Experts of a small language model: width 384, a variant of SOAP for the experts.
Below are experts of layer 3 (counted from 0) of a mixture-of-experts language model. Rows are named router (the router's row for the expert), down (a neuron's output weights, with its number) and show model dimensions 96-191. Each number is 50 + 15 x the weight over its row's rms, rounded and kept within 0 to 99.
Before each expert's rows: a language model's description of what the expert responds to. This comes from a sample of Wikipedia text that the model never trained on.

# expert 6
It responds to: Given-name pieces
router:56 56 38 70 32 57 66 52 49 37 18 72 51 60 38 47 33 60 87 59 72 52 37 23 35 28 59 79 49 31 54 55 67 65 58 56 78 52 47 63 73 40 41 73 40 41 44 62 80 72 42 50 07 62 48 61 48 21 33 74 64 51 40 42 46 38 55 70 70 09 33 36 51 40 64 30 30 48 48 65 55 43 36 62 69 27 43 39 66 44 63 26 51 41 49 59
down1:57 51 54 74 55 24 46 54 27 13 54 76 42 67 35 44 66 42 53 49 47 45 56 59 59 36 31 38 58 46 63 57 28 01 57 49 69 56 41 44 62 25 61 68 30 55 53 50 59 58 97 44 47 57 44 54 74 65 57 38 25 69 48 44 62 58 63 55 39 29 34 36 36 62 56 33 62 81 59 70 74 22 49 56 41 99 34 43 53 56 41 46 59 45 33 23
down2:36 92 59 44 22 79 45 56 47 91 43 87 55 50 41 63 49 58 61 51 47 18 59 47 48 46 49 59 51 62 65 59 84 56 68 42 39 61 70 70 57 40 45 25 38 64 62 65 61 40 55 30 47 68 38 65 53 19 69 34 43 51 43 35 27 29 47 42 43 56 57 38 57 47 46 68 58 29 51 25 67 38 74 45 39 58 73 65 61 63 47 26 38 43 39 60
down3:55 69 39 58 35 21 46 59 39 61 37 49 64 39 19 58 35 40 32 22 20 70 73 55 48 51 64 44 51 43 68 30 53 49 55 41 57 63 61 60 48 92 31 62 20 50 87 56 34 48 72 47 64 28 56 26 45 63 43 60 56 34 47 32 34 24 48 40 34 52 56 33 37 32 65 47 58 52 21 44 33 45 30 34 44 73 48 62 43 69 45 32 59 89 55 53
down4:56 60 50 63 67 44 51 54 54 29 59 42 82 39 44 53 75 59 44 50 47 52 57 53 60 68 48 51 44 52 23 53 59 42 70 38 27 34 79 43 67 51 21 52 46 64 32 56 55 34 54 52 45 06 56 32 44 44 60 24 39 26 29 59 66 36 27 30 69 52 62 63 43 41 51 24 82 59 53 66 52 54 23 33 49 34 58 43 57 66 39 66 51 63 32 38
down5:45 29 60 34 28 63 78 41 56 61 49 25 84 44 39 52 59 48 35 74 61 45 45 32 55 38 55 46 52 42 59 47 36 54 48 56 63 52 19 47 43 59 53 55 67 70 51 57 35 63 55 26 33 37 66 63 51 47 29 75 46 73 56 36 47 30 57 60 50 33 78 59 47 34 44 32 27 57 53 62 54 44 48 38 44 29 77 48 31 31 53 62 69 86 62 33
down6:48 43 62 54 61 69 54 37 83 55 37 59 60 48 35 42 44 69 26 37 41 48 50 32 78 34 34 49 44 52 40 51 47 62 52 83 38 66 60 42 15 45 53 36 27 62 32 56 18 45 74 31 41 44 65 60 64 82 65 55 44 50 73 30 39 73 36 39 48 41 86 25 40 71 43 36 53 68 45 33 25 40 50 20 55 42 57 63 21 50 48 46 55 45 62 39
down7:44 35 48 60 64 50 23 53 45 30 52 59 48 39 61 70 32 32 54 49 56 51 30 44 55 42 63 47 47 82 47 53 50 21 41 62 39 60 61 53 43 42 51 44 29 50 72 71 73 52 37 66 81 57 29 67 56 65 49 39 52 67 50 63 36 63 43 57 74 41 49 18 61 72 39 50 74 67 30 49 54 60 45 55 82 50 40 59 18 44 61 34 64 55 37 49
down8:54 47 55 59 47 37 76 37 34 60 64 76 49 65 57 18 49 75 71 25 56 08 83 72 41 60 65 74 41 30 57 49 72 74 62 57 49 37 62 43 20 65 58 27 75 44 53 38 57 77 57 65 12 63 75 45 46 75 51 45 36 43 25 36 36 13 53 49 57 36 41 68 39 70 37 50 70 64 47 48 33 42 40 45 62 69 38 61 44 55 34 71 54 47 60 30
down9:44 54 32 42 57 47 61 51 32 76 41 46 41 56 53 40 50 41 50 62 32 70 41 56 33 40 65 45 47 58 70 32 42 37 36 70 50 79 67 42 62 50 55 45 53 23 39 80 38 25 54 44 36 65 45 57 60 37 52 50 29 66 28 47 65 64 37 77 59 56 36 23 43 49 84 42 57 62 80 34 51 44 34 48 56 43 62 50 37 38 76 72 70 39 38 65
down10:55 47 53 32 62 72 29 42 51 66 44 38 35 48 45 50 68 52 52 36 36 24 39 31 56 32 42 73 68 42 45 58 62 35 22 45 44 59 48 25 56 72 56 27 62 27 34 75 41 49 19 47 53 52 46 58 41 63 42 66 57 45 56 40 45 51 50 50 45 45 80 51 56 26 31 42 76 46 09 28 54 27 45 70 61 67 36 22 97 47 66 66 72 54 36 72

# expert 28
It responds to: Proper name pieces
router:41 50 20 46 38 29 53 64 45 29 35 57 47 44 36 55 24 53 77 65 57 45 30 41 31 56 53 55 55 36 39 40 66 48 65 53 58 65 40 52 70 53 45 63 48 61 73 18 60 47 54 68 47 70 62 65 20 60 25 64 47 35 74 59 44 33 61 58 63 35 41 62 40 24 59 35 23 42 51 56 64 32 33 40 41 36 64 40 69 41 39 44 46 58 50 70
down0:65 67 52 14 66 70 34 26 44 51 45 29 43 72 74 27 61 49 22 50 47 55 50 72 69 59 52 74 64 65 38 84 36 63 53 50 48 74 45 51 76 35 59 41 67 51 59 44 32 42 63 62 64 53 49 34 49 49 40 51 41 35 34 22 43 33 49 45 38 33 72 17 51 48 61 51 52 36 30 31 58 71 81 54 61 27 31 46 30 37 47 56 61 46 64 78
down1:50 51 37 47 45 35 55 06 36 41 60 35 52 43 49 62 51 45 22 56 45 59 44 62 50 59 57 50 28 88 23 48 55 44 60 55 45 54 51 20 59 48 27 52 43 36 46 55 63 64 48 48 41 65 60 64 45 42 67 41 34 48 51 38 39 55 57 36 35 16 24 66 38 53 67 43 43 65 55 47 43 34 74 62 57 46 60 40 26 43 91 50 45 61 57 48
down2:77 27 67 46 43 51 45 22 47 46 90 51 39 40 61 52 43 36 34 45 23 71 35 54 64 28 43 63 51 44 67 46 51 54 52 34 42 54 36 43 51 51 48 67 78 52 41 34 33 43 73 65 31 28 55 36 43 76 68 42 62 46 59 44 45 55 47 57 48 28 53 44 59 47 35 50 52 73 22 73 73 51 67 63 52 47 46 57 40 50 58 48 19 45 62 12
down3:57 37 39 64 38 44 46 38 44 61 53 65 48 51 35 25 58 58 76 51 51 48 29 33 50 49 60 65 67 58 51 46 44 35 34 45 55 64 42 74 90 71 45 45 48 72 62 66 75 59 40 67 77 37 61 51 64 44 27 47 50 56 69 08 76 37 55 25 59 25 58 33 66 66 28 50 61 21 59 34 55 59 64 49 31 32 55 28 33 68 52 43 39 68 38 40
down4:52 42 50 55 24 63 36 70 47 29 51 33 22 67 37 36 23 70 43 35 43 77 47 24 68 51 84 85 45 32 50 47 70 60 62 41 54 72 43 46 39 42 71 50 39 38 42 59 40 28 42 53 68 45 57 18 59 63 29 52 53 09 51 43 50 26 54 33 59 62 47 58 35 10 47 23 58 66 50 32 45 32 46 22 41 45 47 53 43 39 45 52 39 43 43 61
down5:60 65 35 42 46 56 63 13 62 39 47 75 28 41 30 43 41 56 69 45 28 53 33 62 40 53 32 63 52 20 49 61 88 40 41 59 49 41 36 68 18 14 63 51 55 44 62 71 56 66 79 55 37 38 54 41 35 53 68 46 58 48 44 22 58 57 66 54 59 45 81 63 65 71 68 74 66 45 34 60 54 50 76 42 62 31 37 57 69 65 68 58 48 29 49 54
down6:58 54 40 47 63 53 37 45 46 56 60 49 50 54 43 72 65 40 32 61 42 53 26 37 36 49 80 32 62 44 63 53 44 52 57 29 55 71 46 12 56 40 48 41 34 43 57 36 67 61 49 45 25 65 39 47 35 41 39 82 62 54 54 42 60 34 42 57 41 52 36 37 51 68 55 35 37 40 28 70 87 50 19 38 52 36 40 53 51 82 44 05 57 42 43 49
down7:35 76 33 32 54 54 32 42 60 54 35 44 41 77 75 49 36 34 81 53 61 47 73 39 38 34 59 67 37 52 50 46 17 41 54 62 44 34 67 78 35 46 61 58 51 79 45 51 40 32 52 54 66 48 51 80 58 43 69 80 68 57 32 61 59 59 59 23 64 23 35 57 38 59 50 77 60 76 55 46 85 58 41 50 71 59 38 34 36 52 55 76 58 54 73 70
down8:63 51 85 85 59 48 43 78 51 66 48 46 48 32 32 48 57 60 25 50 55 37 53 56 55 26 20 45 27 51 78 39 66 60 60 46 55 46 51 52 65 82 50 44 34 35 67 58 47 51 32 40 44 86 36 39 57 44 50 47 35 56 56 40 45 61 71 43 71 43 53 45 73 61 40 51 50 70 25 46 17 48 31 58 51 70 52 51 48 51 42 38 41 51 58 55
down9:63 26 72 38 51 48 43 39 60 77 63 23 61 20 47 26 59 54 63 57 37 25 54 41 53 20 33 60 58 38 49 78 36 26 44 56 46 72 73 49 67 79 47 69 38 39 57 32 50 41 38 50 53 67 51 34 38 61 15 40 65 53 89 36 32 61 55 49 67 29 64 49 16 38 43 51 58 57 43 42 73 78 63 44 79 16 34 36 48 41 76 48 56 53 35 23

# expert 25
It responds to: Capitalized word openings
router:28 62 41 83 59 42 52 59 55 48 33 48 58 75 30 45 47 62 84 56 53 31 41 39 16 40 54 61 65 53 49 40 66 58 81 59 87 39 76 50 48 40 35 65 24 66 76 33 48 48 42 48 49 35 55 47 35 46 35 61 45 41 45 30 47 21 65 55 69 38 45 87 62 43 34 50 07 33 38 53 21 20 28 72 43 34 32 28 57 43 59 44 49 73 50 55
down1:55 47 35 66 67 63 49 76 16 14 79 43 60 42 33 68 54 48 34 53 47 39 43 56 30 48 28 42 69 45 75 68 50 36 46 69 79 60 78 50 20 45 74 53 58 49 29 64 46 46 24 49 53 36 52 38 40 44 69 70 57 64 50 36 47 30 73 51 64 48 34 50 25 26 45 45 31 39 43 68 43 41 53 59 64 42 56 47 29 62 61 41 19 26 45 51
down2:15 50 72 58 33 36 40 26 73 60 30 34 38 58 69 42 56 39 58 67 64 60 78 39 48 73 60 52 60 64 47 25 76 50 25 58 24 64 70 29 32 49 63 37 38 58 23 64 72 67 53 28 53 64 26 35 54 65 38 11 63 55 31 51 38 62 39 37 88 09 52 49 82 63 70 65 37 48 49 47 24 77 38 38 46 74 59 35 38 43 73 59 60 41 53 61
down3:78 69 43 47 71 64 31 37 68 43 35 27 37 49 72 25 51 43 73 17 56 62 44 48 62 58 54 68 42 51 37 34 58 68 50 67 58 42 62 53 26 18 54 37 66 40 68 50 53 53 66 85 52 47 53 36 58 72 35 47 55 68 54 46 58 71 74 45 46 76 39 61 44 50 34 60 34 66 48 67 29 40 63 47 55 63 76 33 27 60 21 43 54 36 56 53
down4:39 25 63 56 48 41 49 63 54 41 38 43 32 73 48 47 78 68 48 34 53 56 33 49 58 64 33 29 69 60 68 31 40 34 58 55 25 75 52 53 20 54 26 67 59 37 71 67 41 66 55 56 21 28 59 33 24 64 21 41 64 30 54 33 33 60 39 30 48 50 51 54 30 77 39 30 57 58 50 32 47 54 37 19 77 43 69 51 39 45 30 38 54 45 35 57
down5:52 67 59 74 46 58 16 52 63 50 54 28 67 20 40 38 48 27 80 49 60 67 60 61 46 32 28 42 63 51 37 59 36 39 54 66 52 67 34 45 58 40 58 45 30 13 37 48 77 37 42 58 58 44 23 62 62 42 31 44 55 45 36 46 44 71 41 64 49 60 59 50 80 47 45 45 16 64 87 19 35 46 45 48 56 54 41 61 54 48 86 44 49 48 66 50
down6:58 44 48 54 58 60 51 25 18 52 38 53 50 77 69 37 64 38 66 45 59 50 32 44 48 64 51 51 43 67 41 34 53 29 32 52 33 46 40 46 43 36 32 48 54 66 45 80 56 49 45 54 57 71 53 33 48 62 61 85 61 71 25 78 74 25 58 39 43 58 47 45 57 56 34 74 67 36 68 73 53 52 72 43 56 30 33 43 41 30 56 41 36 40 63 63
down7:63 35 30 34 50 47 55 45 57 71 39 48 69 52 60 47 30 51 73 41 48 61 44 40 46 40 76 57 46 47 67 68 57 34 50 67 60 72 42 78 62 35 49 29 31 82 50 24 58 78 64 15 66 70 72 53 45 53 67 41 78 27 41 48 68 57 28 63 34 44 68 34 31 45 58 36 39 53 33 55 34 38 67 24 49 54 36 60 33 58 49 64 50 45 41 56
down8:31 43 45 43 42 46 47 49 37 48 28 36 36 60 53 57 22 80 96 53 54 43 44 65 78 32 68 58 70 30 31 61 33 49 62 50 69 55 10 50 60 39 58 83 45 43 57 53 40 59 50 27 25 61 41 63 45 48 41 10 28 48 46 34 50 61 68 44 40 59 41 55 69 52 52 53 67 26 52 65 33 81 11 59 70 19 29 50 37 30 55 55 55 73 53 19
down9:39 26 55 61 67 38 42 63 41 51 49 46 43 58 32 30 32 24 37 54 62 45 66 59 41 40 67 41 49 39 41 62 49 82 55 36 66 48 60 46 65 51 28 75 66 36 47 48 55 69 67 83 37 62 34 42 54 63 50 22 60 25 35 51 69 59 41 24 70 53 49 56 60 49 24 67 46 67 75 71 76 51 64 38 43 35 48 32 33 32 79 33 12 20 56 46
down10:75 25 47 35 46 63 54 54 41 57 33 69 55 69 63 64 62 99 42 68 74 55 54 49 53 76 39 61 47 39 33 18 47 53 48 73 50 58 89 17 57 41 78 64 55 32 58 41 32 42 62 26 75 33 37 60 42 80 30 28 43 44 33 42 42 36 86 48 36 52 35 65 30 47 66 29 39 47 63 69 60 42 28 41 35 31 54 74 56 54 44 65 80 50 29 39